Experts of a small language model: vocabulary 14290.
Below are experts of layer 8 (counted from 0) of a mixture-of-experts language model. Rows are named router (the router's row for the expert), gate (a neuron's input weights, with its number), up (a neuron's input weights, with its number), down (a neuron's output weights, with its number) and show model dimensions 320-383. Each number is 200 + 40 x the weight over its row's rms, rounded and kept within 0 to 999.
Before each expert's rows: a language model's description of what the expert responds to. This comes from a sample of Wikipedia text that the model never trained on.

# expert 14
It responds to: Arabic and South Asian names. Pieces of Arabic, Turkic, Persian and Indian names and places, such as Az-erbaijan, Abd, Abu, Bahraini, Hamid, Chinnarasu.
router,197,202,186,134,222,163,221,170,218,171,212,160,281,216,150,285,146,185,269,152,249,128,175,223,139,160,142,159,228,173,193,229,242,210,213,198,225,170,195,164,177,259,259,126,172,155,190,220,89,200,149,257,202,159,197,235,154,261,239,175,283,226,202,195
gate0,173,129,176,180,208,249,196,161,190,165,185,172,130,178,199,242,203,160,246,218,211,182,256,269,165,175,186,249,158,193,150,264,192,244,250,216,213,144,233,279,209,266,197,157,157,239,155,227,250,240,202,216,183,238,261,236,233,207,201,238,204,204,191,192
up0,179,193,237,190,209,165,246,190,221,150,169,282,263,132,122,186,240,168,237,224,184,212,192,189,180,179,213,222,170,296,199,154,171,195,257,155,172,203,180,149,152,195,178,211,172,205,186,183,285,233,144,249,180,131,212,203,208,214,184,195,217,237,216,263
down0,272,202,231,212,219,242,245,197,218,240,171,186,161,77,189,252,204,206,200,220,250,160,187,255,216,210,211,172,257,298,224,109,205,164,253,244,179,179,237,160,173,178,175,202,220,203,231,241,247,203,206,174,179,145,201,202,189,147,246,153,196,248,202,269
gate1,163,271,221,230,207,215,177,210,118,141,199,262,240,152,252,200,234,265,208,288,194,225,242,174,188,199,216,184,232,150,227,266,167,178,240,213,112,213,251,138,167,174,203,175,197,176,169,286,169,155,183,231,177,161,241,240,159,135,176,257,157,238,172,160
up1,242,187,188,182,152,198,202,208,228,263,171,241,164,143,213,210,229,191,259,156,218,144,215,184,207,153,196,146,186,207,222,211,190,186,204,202,173,204,195,171,194,215,249,193,182,227,210,241,201,213,208,127,157,200,126,198,199,245,171,306,179,87,180,145
down1,220,255,175,131,184,293,208,258,236,90,180,142,239,114,161,254,197,191,242,157,199,242,160,208,212,212,180,233,230,137,193,210,180,211,161,195,183,220,125,190,181,246,261,207,203,253,199,264,214,222,179,298,179,134,199,234,207,230,208,261,95,228,215,199
gate2,298,156,200,229,212,237,251,188,189,273,159,218,208,241,223,248,201,174,219,219,235,251,182,162,240,156,240,203,232,198,129,113,203,186,170,184,265,154,169,182,171,204,241,259,202,179,151,176,227,185,137,287,198,235,256,196,167,160,205,189,196,207,188,259
up2,178,219,165,219,205,189,273,173,198,225,281,284,232,163,220,204,249,233,142,154,226,227,215,202,237,207,147,215,181,181,246,216,229,199,221,210,226,158,192,205,170,235,89,82,196,206,192,179,233,162,174,195,292,243,210,202,203,253,199,219,303,251,238,208
down2,145,264,169,143,260,135,127,216,227,258,224,245,264,182,228,134,282,172,195,202,164,198,248,265,204,191,198,190,224,176,218,255,132,236,229,181,207,208,208,255,166,144,181,269,156,174,201,174,192,240,167,224,220,169,193,141,181,198,226,230,261,248,209,188
gate3,201,228,190,146,150,187,177,213,165,168,201,169,183,271,184,186,215,225,242,200,160,167,224,124,230,225,233,231,232,228,201,154,242,192,242,180,284,207,138,229,187,202,259,177,195,98,208,198,211,297,154,188,243,197,196,214,222,209,231,309,176,136,204,167
up3,304,235,211,213,128,247,194,181,189,228,216,225,193,197,208,194,248,135,222,163,192,150,246,193,207,238,244,225,269,126,200,214,186,240,184,159,186,149,186,250,153,159,191,179,224,154,200,215,166,219,169,236,245,164,207,162,168,166,200,148,159,182,244,208
down3,159,176,257,254,227,179,180,251,175,245,200,164,201,225,165,199,193,141,188,200,229,138,188,188,211,193,237,231,258,276,227,182,252,242,191,316,177,238,140,197,166,252,105,187,109,229,179,227,154,136,230,130,194,206,188,142,181,212,188,238,152,151,203,209
gate4,133,153,186,153,213,242,108,230,148,171,127,203,208,182,201,220,170,165,205,151,173,155,183,138,192,218,116,184,211,231,216,181,258,177,189,277,202,177,196,184,222,106,190,144,159,109,225,204,214,186,124,237,207,232,153,177,211,255,158,187,180,203,241,213
up4,202,186,175,142,210,195,165,224,182,205,227,331,247,216,200,178,209,203,152,256,183,233,202,145,183,290,190,150,236,166,122,159,165,236,164,200,172,203,210,260,216,227,154,254,166,220,113,135,232,222,193,139,145,121,186,169,187,219,250,192,123,205,216,216
down4,223,190,179,233,147,183,161,214,254,177,205,172,84,183,148,219,126,241,251,223,236,279,207,183,189,220,237,185,151,177,167,238,197,263,100,200,183,216,190,175,162,233,230,149,212,210,239,208,199,190,198,143,131,213,220,139,252,189,208,188,211,156,214,213
gate5,139,226,189,210,197,206,262,175,191,233,203,212,192,187,217,212,108,176,223,109,259,208,143,223,251,193,206,190,243,173,252,273,198,270,217,187,153,185,205,256,229,247,305,216,204,273,207,194,173,224,213,203,280,186,164,216,192,194,92,194,264,224,211,186
up5,122,210,259,200,148,205,199,182,153,193,145,223,180,216,194,258,194,154,166,158,168,193,165,189,228,207,218,250,169,256,219,225,222,200,172,168,89,224,195,228,240,232,315,226,161,206,157,177,169,172,220,191,180,145,171,252,185,204,173,156,220,157,233,150
down5,227,210,249,191,140,171,215,179,204,163,151,149,201,166,172,227,200,140,231,228,238,203,132,247,213,219,202,199,203,230,213,145,243,125,238,178,143,201,201,82,201,171,167,264,198,186,212,238,220,159,147,227,150,224,211,170,132,189,223,263,211,155,194,220
gate6,222,161,193,232,232,275,260,164,211,213,184,154,179,239,217,186,138,197,213,176,205,195,128,262,206,191,184,200,176,198,212,168,186,180,176,157,180,200,171,172,200,181,260,134,169,187,202,171,202,229,184,259,227,222,136,258,199,185,203,182,215,174,275,250
up6,161,192,276,213,150,198,191,258,207,211,225,186,217,161,194,164,167,153,188,156,296,192,205,200,180,176,195,204,147,208,132,108,227,161,214,217,296,176,180,228,198,166,197,163,213,191,163,152,127,183,224,184,217,239,107,214,197,224,212,154,226,252,235,168
down6,219,193,190,224,144,191,136,244,160,209,204,127,208,182,192,184,236,127,231,203,187,263,202,242,102,189,260,206,157,240,221,203,104,225,219,219,198,220,196,184,224,160,237,269,193,234,167,206,241,198,214,134,155,175,179,88,212,165,146,182,245,180,183,264
gate7,145,177,203,213,195,301,254,255,175,256,160,244,193,149,194,256,201,177,97,248,243,201,209,163,220,138,186,254,180,159,200,244,282,182,215,193,212,234,216,253,247,220,222,224,187,235,313,220,175,223,276,182,179,286,187,169,209,153,174,174,235,172,172,169
up7,162,220,172,184,170,225,238,181,192,218,236,176,142,166,261,234,251,188,178,263,265,176,248,163,190,215,170,299,195,158,219,199,190,191,258,131,181,242,223,223,193,222,186,195,106,223,232,224,144,186,239,231,192,277,215,172,181,204,215,163,190,185,215,206
down7,276,264,145,197,263,189,163,155,201,146,137,197,161,203,203,192,162,148,222,186,237,123,205,168,200,188,119,162,268,230,234,177,207,183,185,199,202,202,264,209,202,161,193,194,176,179,185,182,152,157,264,278,128,240,181,171,183,218,219,147,203,203,221,220
gate8,196,199,200,177,197,181,173,195,153,230,158,191,160,221,206,241,150,224,206,151,288,232,172,196,255,193,162,209,181,261,148,210,240,168,159,176,247,182,298,180,209,174,269,209,227,224,242,214,151,219,224,200,176,241,212,264,191,248,283,149,179,232,125,206
up8,190,137,221,213,190,245,208,198,152,209,191,236,229,100,210,289,207,145,137,152,219,197,237,173,196,217,150,236,124,183,184,253,238,244,230,206,238,189,214,236,232,203,218,238,311,162,284,265,214,239,231,97,171,202,218,209,185,173,130,177,222,259,220,276
down8,193,236,247,116,212,173,251,145,177,136,207,231,273,185,239,243,192,206,204,184,233,223,179,223,278,122,151,182,242,215,242,197,236,213,234,186,176,246,169,221,217,255,184,185,159,154,147,187,178,130,169,242,230,171,249,191,175,225,203,160,208,238,184,177
gate9,222,149,259,159,180,198,203,212,158,177,234,198,174,212,199,268,221,248,278,227,230,184,198,235,175,182,200,205,221,190,159,220,125,231,189,134,204,142,164,190,162,203,250,228,218,257,132,186,203,213,166,136,201,95,245,185,140,226,233,219,210,203,197,230
up9,188,187,194,209,248,196,210,218,173,147,173,189,221,242,201,275,142,225,171,268,157,232,120,194,178,257,235,256,253,268,191,184,156,192,246,232,187,208,181,216,195,197,248,137,249,226,265,130,196,183,174,153,241,283,227,216,208,223,133,194,193,169,232,174
down9,147,233,233,168,90,198,260,248,151,201,151,137,183,198,147,218,188,174,239,274,177,211,182,217,206,163,240,223,216,253,231,199,160,114,220,192,180,160,223,133,147,189,137,210,199,180,160,217,156,130,178,209,207,181,210,150,163,256,208,144,162,134,125,235
gate10,145,151,206,244,142,267,140,230,153,163,229,212,202,172,177,251,211,221,239,232,143,262,166,170,207,195,188,170,310,241,206,229,213,170,177,125,272,173,220,173,248,241,206,222,164,227,212,211,190,229,187,194,204,244,152,146,170,279,214,169,161,213,234,221
up10,221,218,219,171,202,166,163,221,165,160,203,234,207,208,254,220,161,254,227,246,230,184,182,192,148,237,138,238,117,208,184,147,162,198,207,216,232,206,157,211,191,160,126,140,212,164,185,137,216,187,192,292,212,185,141,182,172,188,192,210,241,168,214,163
down10,134,152,120,164,180,207,126,195,232,267,253,243,232,112,186,160,178,124,233,165,149,157,225,224,201,240,228,214,141,204,170,285,187,256,168,186,219,225,171,200,142,91,159,240,222,197,182,102,123,149,207,186,202,136,199,171,244,190,186,185,212,172,172,163

# expert 9
It responds to: Sports teams and terms. Team names, positions and sports words in sports articles and tables, such as Falcons, Capitals, Cup, football, league, Midfielder.
router,253,193,247,156,155,136,236,187,232,129,232,143,219,199,229,270,183,278,260,127,260,147,191,149,237,155,166,239,165,87,213,127,214,182,290,177,205,133,244,218,197,116,209,266,249,179,236,183,176,179,114,212,216,182,234,194,251,207,174,169,221,200,133,219
gate0,234,182,134,206,198,198,198,181,172,216,248,147,179,235,227,209,222,240,212,231,201,244,227,241,183,237,223,198,133,242,249,193,174,187,207,101,210,212,211,206,233,161,183,189,190,255,181,299,224,142,206,138,171,187,277,212,206,195,168,202,168,199,215,165
up0,216,305,231,180,202,218,219,190,207,185,185,208,190,213,160,173,191,208,253,284,185,220,295,164,193,175,176,151,163,190,154,134,257,196,177,244,153,187,198,175,219,187,181,211,165,148,196,163,166,268,214,141,197,197,156,234,230,246,206,168,249,225,176,265
down0,208,158,187,217,191,247,203,198,228,167,218,217,223,151,163,281,236,250,159,152,163,122,180,214,201,72,224,177,263,191,229,152,211,209,132,243,258,165,183,230,142,238,268,218,195,206,161,204,189,232,177,185,141,109,170,202,150,167,174,161,216,221,234,289
gate1,217,143,316,148,173,189,135,263,178,173,191,298,144,113,145,238,237,218,235,217,211,208,213,208,202,197,215,199,225,195,201,255,193,275,148,88,230,220,224,242,170,129,162,186,214,207,219,171,236,241,211,232,185,240,319,236,190,221,172,208,153,234,152,221
up1,204,245,175,276,201,146,236,174,225,258,199,148,182,186,254,191,140,186,177,214,200,247,223,233,256,275,182,181,232,230,241,144,127,64,200,190,160,226,216,217,166,142,250,250,164,223,187,235,170,207,200,252,89,190,151,194,170,164,218,273,274,147,114,194
down1,221,201,159,155,189,185,241,136,221,224,121,195,210,199,226,150,208,178,211,220,216,221,215,194,196,213,206,185,247,242,228,332,202,203,242,185,190,206,222,157,192,175,211,223,195,230,284,221,220,227,247,227,172,198,176,216,195,210,267,172,131,262,195,214
gate2,181,201,183,187,270,216,244,129,173,239,197,182,139,220,168,164,230,198,169,192,182,263,160,237,218,154,228,250,180,142,207,231,178,222,229,137,176,227,204,220,190,229,214,161,156,186,219,101,169,130,154,192,156,153,174,200,196,201,206,146,216,182,211,292
up2,192,188,242,135,200,152,211,149,266,193,265,215,164,162,228,210,176,210,179,224,223,276,193,157,161,130,236,188,255,181,235,113,117,199,197,235,163,226,251,174,199,205,243,203,180,228,195,138,180,209,183,254,222,169,255,269,195,264,211,219,183,92,119,191
down2,267,205,301,284,235,241,221,189,177,279,217,214,149,164,228,231,150,127,233,185,160,187,200,183,187,209,188,199,261,185,177,183,263,212,183,254,240,247,200,225,154,190,194,156,153,201,154,267,249,191,187,172,175,238,290,199,271,180,151,155,152,214,170,205
gate3,109,226,209,257,175,117,270,165,154,224,241,184,200,188,250,297,156,251,233,255,183,266,183,273,216,145,137,230,114,279,288,197,223,180,222,176,239,172,249,193,157,219,233,233,241,223,225,188,189,182,219,194,207,134,232,168,192,212,163,218,237,167,218,194
up3,178,257,185,197,203,220,217,147,254,153,238,172,251,197,263,169,218,214,265,221,176,155,161,186,131,226,240,183,196,154,174,162,207,121,214,180,182,187,183,272,158,227,249,180,204,223,184,130,162,135,266,200,225,196,192,174,242,238,134,148,257,210,174,254
down3,223,254,207,240,134,161,114,264,224,188,255,239,220,240,201,160,299,191,172,149,204,274,239,163,174,206,181,206,177,141,221,238,287,178,219,175,197,185,122,150,203,233,220,210,107,245,263,171,160,191,168,226,197,144,275,180,95,198,214,281,234,230,174,276
gate4,202,197,205,190,157,147,221,222,200,250,209,169,200,212,235,242,225,196,177,206,166,163,87,183,228,191,175,200,162,243,189,247,195,111,173,203,196,211,183,230,215,223,161,211,205,156,125,186,175,158,252,240,177,156,179,223,250,217,242,261,230,252,201,163
up4,154,227,120,236,217,249,167,266,138,231,182,205,213,231,187,235,184,174,207,212,208,210,217,256,137,197,159,173,233,196,205,174,186,229,187,108,219,175,279,231,233,286,253,192,206,225,236,194,193,218,225,236,155,171,194,273,174,161,237,135,263,172,183,136
down4,167,233,141,158,161,191,113,263,163,258,152,198,181,228,167,221,169,209,225,169,155,187,181,234,234,234,245,170,169,208,151,191,232,201,254,184,129,253,162,246,221,212,168,222,120,170,194,174,138,247,275,170,211,160,196,192,250,165,263,156,264,159,164,118
gate5,214,155,256,155,236,236,205,230,244,200,312,217,189,229,200,124,263,185,221,184,177,173,228,246,167,217,160,189,183,261,146,175,191,190,194,241,178,164,244,108,256,227,217,178,164,189,186,173,187,195,187,190,301,170,255,233,241,271,212,251,273,216,240,194
up5,228,247,180,239,289,189,284,142,166,213,154,208,203,242,211,222,182,207,163,182,205,250,168,213,189,143,252,125,209,136,216,192,209,180,171,156,238,174,154,150,216,147,180,241,200,312,167,223,195,219,200,256,211,213,150,216,200,53,258,143,145,179,219,185
down5,197,262,268,115,238,215,229,195,243,199,190,173,177,204,200,183,188,190,203,164,244,195,196,210,201,192,223,221,218,197,157,256,251,267,134,153,222,143,156,166,216,195,246,234,168,190,209,201,273,243,124,240,246,186,216,241,149,244,165,219,188,192,167,240
gate6,180,211,122,225,196,192,163,217,221,189,227,115,242,167,196,157,207,155,213,140,248,132,221,150,133,136,240,174,203,214,210,176,174,147,158,243,196,192,247,161,299,189,191,160,204,220,220,223,254,238,255,181,156,260,152,254,151,196,229,207,243,190,219,155
up6,265,219,135,249,244,148,211,177,261,218,226,284,176,200,235,201,174,181,223,276,196,177,196,224,175,173,313,173,198,189,182,217,168,184,167,226,179,224,190,87,195,173,153,285,224,263,194,246,260,222,210,213,172,175,218,158,185,191,200,276,244,226,222,144
down6,202,200,204,256,198,126,191,153,230,218,208,208,193,125,178,148,200,195,221,192,144,206,139,241,254,170,264,236,212,177,187,195,140,218,159,250,230,237,217,235,177,171,192,242,311,199,176,160,188,205,174,290,206,176,170,206,208,191,205,140,235,202,180,214
gate7,216,173,183,224,220,193,195,190,173,160,174,193,192,147,179,219,151,181,168,149,157,115,193,189,255,262,235,234,212,288,185,209,187,186,226,195,213,232,326,215,211,185,182,197,197,276,164,183,170,178,198,226,173,265,149,145,212,202,158,176,180,189,203,176
up7,256,150,226,241,196,98,198,154,214,221,226,230,148,211,204,217,222,196,216,213,172,196,256,186,131,188,245,217,169,216,193,148,279,219,179,205,214,180,173,189,164,192,266,208,164,253,294,219,249,307,239,150,233,106,262,227,207,210,268,179,163,230,207,217
down7,216,203,112,182,226,226,210,173,131,182,208,229,208,249,161,171,199,195,195,180,170,191,196,178,205,267,145,139,290,153,238,232,193,224,225,210,178,128,200,235,247,195,138,156,239,185,209,165,305,136,194,210,210,212,282,182,173,216,262,226,251,253,195,217
gate8,242,187,261,191,202,163,202,183,142,246,236,169,217,143,222,243,192,182,190,152,154,216,169,232,242,236,174,221,226,143,200,172,134,145,219,191,255,229,167,172,206,202,181,210,214,183,140,189,238,185,195,234,223,218,174,219,192,208,198,244,151,193,232,192
up8,233,154,119,183,209,179,213,246,131,155,209,107,254,228,241,209,160,305,191,218,202,166,219,180,162,218,175,143,208,139,284,167,185,158,218,248,196,169,190,194,181,146,128,166,213,201,217,187,134,165,208,174,173,220,192,213,138,109,121,225,196,200,211,172
down8,171,152,235,244,234,195,211,150,185,267,237,244,200,159,213,257,196,169,201,187,166,183,242,230,288,206,182,204,164,236,145,188,227,156,195,208,187,181,201,175,165,207,193,163,173,171,151,173,244,158,196,264,177,231,256,187,238,203,250,226,158,208,171,163
gate9,213,179,199,283,134,247,252,148,214,228,135,196,178,187,186,207,108,207,178,245,127,210,219,150,194,181,161,226,210,162,186,263,235,268,226,160,219,230,258,188,160,235,191,220,314,240,265,172,172,190,169,140,248,294,124,220,237,195,157,179,174,156,198,246
up9,157,212,204,187,185,238,176,196,211,159,229,210,162,195,184,173,207,260,164,230,163,202,227,221,230,260,199,254,215,171,224,179,147,148,212,195,241,183,178,242,242,151,147,229,178,149,156,212,189,214,227,229,249,154,266,150,217,166,237,181,185,215,219,167
down9,170,223,173,204,196,214,189,154,201,174,224,139,211,171,175,131,185,216,223,240,170,227,251,198,195,237,189,231,253,239,297,168,254,226,150,210,212,184,189,227,113,130,159,233,144,111,201,211,242,161,213,203,228,222,177,219,274,185,207,164,208,176,258,221
gate10,225,262,195,191,127,231,177,199,206,205,224,250,219,231,215,199,119,181,273,76,216,119,186,159,178,211,229,208,241,200,170,135,180,198,253,209,234,224,234,232,243,220,234,155,167,181,231,222,198,221,172,206,188,149,165,244,222,154,159,261,234,204,238,218
up10,195,229,190,176,200,213,237,240,213,166,215,295,166,209,181,231,234,147,229,155,217,200,209,148,203,317,176,254,238,205,209,147,178,182,240,136,224,203,267,197,152,195,226,181,278,171,212,248,180,169,160,270,154,170,161,164,198,149,95,212,193,174,199,153
down10,221,255,225,178,230,202,233,161,132,188,175,215,164,200,269,193,157,214,245,193,182,226,177,216,253,207,228,257,226,193,215,242,241,124,179,158,195,211,262,183,175,224,228,154,307,168,200,212,278,157,169,208,153,167,173,180,181,145,226,196,235,157,134,179

# expert 15
It responds to: First-name beginnings. Opening pieces of given names in lists, tables and credits, such as Alex, Jean, Jeff, Damian, Adrien, Carson.
router,174,121,129,144,137,172,233,274,240,178,243,190,161,198,229,205,208,212,237,133,300,47,157,166,150,256,152,159,258,191,140,121,153,173,183,207,152,179,180,197,233,178,135,232,266,204,173,116,193,149,171,201,215,142,271,204,173,292,260,168,232,211,169,199
gate0,215,217,227,197,227,268,180,169,219,283,285,290,175,214,144,192,183,199,206,209,158,230,196,148,153,206,259,206,202,279,198,167,244,193,199,178,212,160,189,258,146,187,178,190,225,204,240,209,224,205,173,200,188,195,233,183,248,177,232,74,176,215,248,134
up0,153,229,246,199,255,214,219,177,230,139,264,178,99,229,186,254,194,211,190,229,170,261,153,165,242,202,180,234,200,210,307,246,234,223,230,123,268,182,224,206,200,234,186,179,226,211,201,277,172,198,205,211,239,184,172,150,233,198,248,100,229,203,211,202
down0,201,211,194,216,160,177,229,198,222,187,182,248,290,191,233,186,208,239,231,213,183,220,145,236,207,151,176,212,183,203,252,226,241,204,158,175,245,155,170,195,235,226,131,136,194,163,183,187,272,148,192,184,213,240,221,221,214,186,237,157,261,221,286,229
gate1,131,202,211,167,238,198,233,192,202,143,212,236,117,202,269,227,267,156,181,132,264,217,174,213,210,158,158,185,176,278,263,205,202,200,149,201,183,106,194,179,129,197,111,219,180,184,263,172,215,153,258,173,206,190,232,233,211,200,212,160,162,175,179,257
up1,168,205,209,165,196,189,191,157,213,268,195,268,210,193,157,175,151,220,203,201,181,204,291,217,141,211,168,234,111,152,232,221,199,273,213,217,232,252,172,275,238,226,315,172,246,180,211,224,210,230,122,168,137,269,155,174,160,204,150,236,163,214,183,152
down1,244,236,212,233,200,231,182,165,218,278,288,202,283,213,161,195,254,177,212,163,200,202,241,204,239,169,207,231,190,227,288,183,144,183,124,243,174,207,257,219,139,240,152,196,268,112,171,247,160,184,146,200,262,186,258,185,159,132,188,227,191,208,182,199
gate2,253,190,165,182,134,152,201,272,188,220,292,237,102,208,240,246,151,229,227,135,124,182,139,213,219,207,167,128,351,195,183,259,234,204,142,242,254,228,115,186,253,179,164,290,174,236,223,224,181,168,172,247,236,155,189,214,242,200,207,193,206,185,180,241
up2,204,211,228,229,157,243,199,194,239,231,176,196,212,216,164,177,257,140,148,172,274,213,263,211,179,148,288,144,228,191,157,235,221,229,168,205,183,185,166,183,190,186,278,169,269,168,175,241,143,186,259,183,180,212,209,220,207,178,180,201,312,217,264,143
down2,183,203,174,226,201,298,191,248,211,205,166,213,157,212,225,200,241,241,144,301,244,270,230,236,177,165,201,215,241,241,222,204,206,210,227,77,296,229,251,141,166,206,225,203,177,244,155,236,182,238,131,172,211,212,216,210,136,173,135,176,222,197,243,198
gate3,204,227,253,236,250,202,179,109,173,128,308,190,233,203,226,197,250,167,212,271,172,127,115,201,248,226,180,198,209,154,202,226,179,243,229,219,171,203,193,149,239,190,243,181,200,133,195,145,240,183,196,179,218,254,266,251,197,258,176,187,201,201,158,80
up3,228,159,164,237,243,235,202,159,189,158,258,198,198,151,315,155,201,197,242,244,240,162,132,228,132,190,234,178,236,211,249,247,179,202,196,217,169,230,153,166,205,218,160,186,172,197,147,210,211,167,248,158,277,188,247,174,264,183,201,169,161,235,165,196
down3,170,270,159,205,207,174,236,166,183,234,152,186,204,174,205,265,180,247,206,122,168,187,183,197,132,206,225,226,153,230,186,192,273,168,176,201,228,170,249,213,189,155,175,192,214,211,228,272,177,159,222,244,242,168,146,232,267,190,221,254,176,194,187,188
gate4,222,180,219,184,189,251,248,222,154,144,257,187,173,241,229,181,260,127,269,235,189,158,192,158,215,149,175,186,192,240,169,181,194,159,224,184,170,200,243,175,245,187,185,193,234,215,201,196,138,223,196,237,162,200,240,232,208,187,212,125,245,211,267,213
up4,187,199,197,162,221,249,132,182,233,227,161,184,222,186,204,213,152,177,203,207,170,217,194,213,229,317,197,236,175,186,227,103,194,247,184,196,191,164,218,195,225,199,211,270,225,252,166,155,248,167,274,214,255,194,156,238,213,207,182,195,235,132,189,165
down4,175,216,246,130,186,215,202,161,147,218,177,227,208,189,161,271,208,199,226,116,177,193,177,172,227,210,189,162,148,213,269,218,165,99,102,172,188,206,226,225,194,168,198,232,171,264,208,208,169,168,241,186,269,183,182,257,272,155,174,171,137,251,258,203
gate5,218,186,229,178,228,245,241,162,218,162,83,169,158,123,193,288,188,164,188,218,211,204,216,131,263,206,152,213,200,218,164,197,152,235,198,238,228,306,239,258,205,227,182,162,174,249,225,213,227,192,225,175,201,80,245,222,223,214,138,204,186,175,233,215
up5,210,212,199,208,196,206,183,193,210,163,161,208,169,184,142,233,73,231,211,169,265,268,170,166,275,153,147,190,180,152,167,189,131,107,175,225,282,265,212,149,191,197,235,172,186,176,185,189,212,211,239,216,181,162,154,210,261,150,178,188,190,192,244,163
down5,223,303,246,154,198,199,224,160,260,189,202,215,241,162,197,230,166,163,164,122,222,199,226,233,260,177,151,263,279,177,260,197,189,183,150,226,227,226,207,275,231,165,240,185,170,154,246,186,149,206,307,135,188,273,227,302,213,154,236,167,183,176,213,228
gate6,220,176,181,100,239,201,216,212,146,226,218,143,161,161,231,233,209,223,273,185,206,208,170,178,171,192,206,253,193,234,214,219,199,206,163,128,276,168,206,223,185,227,212,223,183,192,219,197,210,202,190,217,157,277,110,213,110,162,155,190,214,194,231,141
up6,236,163,167,230,188,171,162,150,178,258,243,228,138,143,199,246,141,177,236,207,179,152,123,152,203,177,205,145,168,227,173,149,159,289,230,303,168,196,166,217,256,200,186,173,140,157,156,203,181,157,173,150,172,159,227,232,187,219,227,177,177,192,175,228
down6,192,163,295,212,209,172,248,169,219,177,149,201,262,236,221,139,250,185,210,128,103,136,193,178,223,186,274,227,274,169,171,227,208,230,211,205,233,207,238,201,232,270,228,211,209,175,249,188,174,217,224,206,173,185,216,177,282,226,133,247,148,226,266,221
gate7,157,208,134,179,244,174,256,187,217,275,218,122,223,251,219,188,232,181,207,158,227,168,187,231,181,157,150,208,185,219,206,250,180,207,261,241,205,251,151,232,205,149,193,164,165,213,206,185,216,291,211,241,288,231,219,214,224,214,229,121,247,173,218,163
up7,141,192,149,209,166,174,176,154,251,191,176,165,239,212,112,194,221,177,195,228,262,214,186,143,207,100,172,185,156,217,186,224,237,158,154,188,185,261,183,126,216,223,223,77,181,224,117,232,176,226,149,255,252,222,255,234,143,280,200,189,183,229,232,201
down7,199,180,253,261,232,178,198,164,219,166,188,178,254,244,205,228,225,219,208,291,157,177,257,262,188,214,164,157,177,255,218,219,222,194,204,228,209,279,216,236,208,267,257,176,182,179,173,221,172,243,158,179,229,229,216,229,217,161,145,229,292,177,232,167
gate8,150,186,136,355,221,142,244,199,210,165,165,196,167,268,201,219,205,204,298,168,196,228,201,201,112,267,126,297,187,229,211,182,163,118,210,175,234,196,152,261,167,237,251,165,175,188,261,201,171,179,206,202,195,180,132,192,220,211,213,243,206,182,138,180
up8,227,253,223,230,172,245,256,145,219,114,225,156,179,200,113,218,175,182,174,197,247,133,156,250,225,206,228,254,227,189,136,261,184,247,189,165,179,121,197,199,240,177,167,224,182,221,167,283,175,195,209,206,141,214,195,184,233,263,205,180,252,187,252,157
down8,170,186,258,230,225,143,229,201,262,191,202,227,164,195,166,204,283,215,275,164,179,257,328,152,209,147,233,226,207,209,183,241,135,228,231,151,274,221,93,153,159,265,213,173,247,207,134,215,188,193,169,245,191,264,225,234,251,170,214,195,207,191,215,213
gate9,155,142,170,247,186,154,203,196,209,172,194,138,166,223,287,192,184,224,260,247,265,165,209,208,217,145,189,196,215,245,160,271,212,154,245,238,141,268,207,252,195,176,204,183,188,207,180,163,228,93,208,197,226,214,229,237,238,205,200,198,159,186,163,198
up9,190,178,338,213,289,204,193,173,229,240,297,241,256,168,184,190,214,129,147,243,206,205,186,189,176,161,201,176,314,242,187,233,234,237,135,194,220,205,204,118,217,230,186,202,252,202,200,163,164,226,184,230,173,232,210,229,166,192,201,177,229,168,199,164
down9,237,215,243,170,243,190,202,149,271,222,210,219,153,232,226,213,242,151,184,234,200,280,215,211,198,165,240,163,154,135,221,206,170,273,230,141,232,227,181,199,231,169,231,187,205,179,194,131,197,173,322,203,184,249,240,248,193,284,139,273,178,208,213,205
gate10,342,193,185,219,248,197,281,116,168,195,233,224,215,205,218,234,214,209,257,232,193,150,151,165,154,228,171,191,214,159,207,167,229,222,160,192,125,205,156,168,173,212,177,202,146,158,208,185,170,227,193,226,268,189,232,199,192,162,192,215,220,219,221,131
up10,255,291,253,166,248,239,174,220,213,173,237,235,206,208,191,264,200,140,264,242,204,105,159,208,240,330,170,268,265,162,133,187,167,160,274,161,209,254,188,205,142,188,145,170,214,150,256,245,271,214,188,181,253,267,226,119,164,226,194,239,242,226,165,233
down10,193,176,190,164,193,150,214,251,269,207,214,220,250,251,143,194,202,224,186,209,179,193,183,199,190,220,159,241,123,254,231,212,286,124,164,219,266,240,314,124,324,194,247,285,277,131,204,175,207,197,190,203,83,156,204,188,240,183,156,229,195,294,234,204